Weights of a small mixture-of-experts language model, trained from scratch on English Wikipedia: vocabulary 8192, 9873 steps.
Below are experts of layer 2 (counted from 0) of a mixture-of-experts language model. Rows are named gate (a neuron's input weights, with its number), up (a neuron's input weights, with its number), down (a neuron's output weights, with its number) and show model dimensions 512-639. Each number is 500 + 25 x the weight over its row's rms, rounded and kept within 0 to 999. Numbers have three digits each.
Before each expert's rows: "mostly gets" lists some tokens that are sent to it at least half of the time; "comes after" lists some tokens at least twice as common just before its tokens as in all text. This comes from a sample of Wikipedia text that the model never trained on. Tokens count by the router's weight.

# expert 11
mostly gets: " |", " /", "|", ";", " —;", ");"
comes after: ")", " |\n", "0", "3", "5", "6"
gate1:507502512564433484482498495487454481515512466492482505494509472483545529497481524484516486486529531487463505554471516519505523516495476479455477547509572474491504495493488514493557518506489485524502542461505480498465528545501504511514503497528473501514478522481510468494505512481529471466498527513525502508499529521525518523444523487504458491494451477493505479469510487458544523535518
up1:536505500463517494531478485485550502463502515477488494515567506492480456483522486514440509522521470480518523488498488477494495484494489518501496466552501509494499506517507470480508500487495522490507478452487476502514455466514492541471532543508510513520513476488519559500475539530516499526528499477479513484505506531523470457507548488487508502527506491497469512513463504517494521465508
down1:512452541532514518515516508489482524482548468499483505515521502522486516485491487505497519506520515518511496504526510487518502442479502489496542466531518485545511502486481515514502469485499500488474492526498533489509553545481527461520480455513459522498495512493522496508512545490501505543485497453485491496550508503531491520457530454450517523520495480511540535536482500496474435484519

# expert 13
mostly gets: " Hor", " Han", " Hu", " Har", " Bh", " Jer"
comes after: " R", " H", " F", " G", " L", " D"
gate1:502467468509526537494522496489515520526495489461528526506489514501486529496453470550488495482484540478492465513499545530461465534471481506506528463485488534482513519519544502510539499484465484511498504511472516510439496486474505521542477487502509562475502474500479499492453511501486485497525496534496484483476507495520501469477497507523503477446529472513442509506519510547530460485521
up1:460513496497457517505513492497540548500451507492486522520518485500490525454510499536497516469472531465476496473474501489475489538480482516470553454520494549465499517476531486484510470511465489501496496499529472525485495486524524496543518546474507582474490477520499524487465516521527515468498525496535506507525524477531497510497517490523525446498519468524501490535505482505466478479507
down1:505506529466501547491519501485518537525496472569509513502521527508494542444440522522477502489491517521461520491495534496507479534455497478496534469483495522498474510497489505502505474501500504510487431492502491568491531464548528509555480485443479532455473478507521502526505531460505502528486501552489510480513502495496513491460493493527507506457533475496453478540471499529472537474549

# expert 1
mostly gets: " film", " music", " company", " album", " song", " book"
comes after: " the", " a", " The", "'s", " and", " his"
gate0:494495518524487481518540489469491502511479474544523498511469518520560518524455484470494494511492533499475492519499495481505466513530541519506486530501518460542550471497498493497522557471509497483505520496475547503535486489488528467499520504506479500505502537506469523509523530496525469505467482509518523480486459476509476524522536507526464522528469502479544524481468457499494534493500
up0:501502493496505529507512484487538427485479516515452515480499503506495544537513496478498505484459501495538525508481506497539485491540498490506509466508542554482506537518476472513488515523497437494529472492488445509483504542495490495483488423520480558481500526517517499489493468501486521482487513496529485542478505488507487538449499546509485521468505510521487501526486486510498468488481
down0:519521501506476499518504490494478540504497490490526509519545464494484486516516478514462493504500454478490531510443509543482472459484489500528474476545497487502516501519487492496544482466505488508519497477464488487462476523488508477537509516528531485544487501531492514522495515508482503482510504520517458491503470476515522502532464508478499506508519489487483528488442508519493488542482

# expert 3
mostly gets: " Candidate", " ±", " %", " Goals", " scored", " ±%"
comes after: " T", " t", " |", "T", "|", "=="
gate0:542531485527457516510477557516502503501516555493474527528512494455518466457476507535535490507464479523518511486506518446502515492486491489459505515514475456495517477491504497475508506468512482531442502480487492504516446529520491472501502525512471468531480496520485511492520463514469524493499488518467543474515500477509496508474480466515464504477483502478470484474452520557476507516483
up0:522504533498464482489506531493530529455535514529500520499481456450510459522513472487506499467477468531516508482430493515494504493478456508470522533515542546484529489500534536497487528452513528462496493461505506502496497470547495453482535491488507518506537515483477492510500562491516513523478487473484492500535496475503501534508493547506464495497483517486507466454469446496502521503533
down0:549503500479466491535482489492482527505482438507464479514488513522495499473485534532522495504501489493485549481533509541547553552540488491520507489456498478494517497517485505480492499496519508480540481513552540498461484508475495485523454516502522504483505531485502518564488495469486502491489504466449524496533473477494474457497446525517529498499522431472480532495459518496535480556485

# expert 14
mostly gets: " Ken", " Mal", "erbai", " Vik", " Ku", " Mon"
comes after: " K", " S", " M", " P", " V", " Ch"
gate1:481508525471482540532499467493479521512474485515508538522444505478485497517501523476435514520509492484514476508535541514540502536452512466514467471518467529496496529476467477502450514480486523530503493476520489484513536478494499510454476537533520490486471470516535457540490468503480486504499535522506524489505513512524524484467475518473510468507531500493486513549496444513481489499475
up1:496505504511509531483445470487545544507461487470550448518459512491474485527542529535491491503459517504505463553509507555547460511512471500513496499537551495494503559475488466496493513494485490505503512532477500519488500481517485485530473483502517501496545509469523487526465517522525533468501496491504533530504515480496497438520512538514482504455511434517509492425521452525474523480517
down1:504458530518523486471483485551468496505487497513510482500492493498509502518476504484487501574472488499454515480555490475526513492546516471438466515486509516499486514505477498505502527548534444472514459487553522497550494538478502474498463497519534469483474498480494489506503471499513533517457487491485516502540527515495484488493464502436505503499501473502461516536479495508561548531515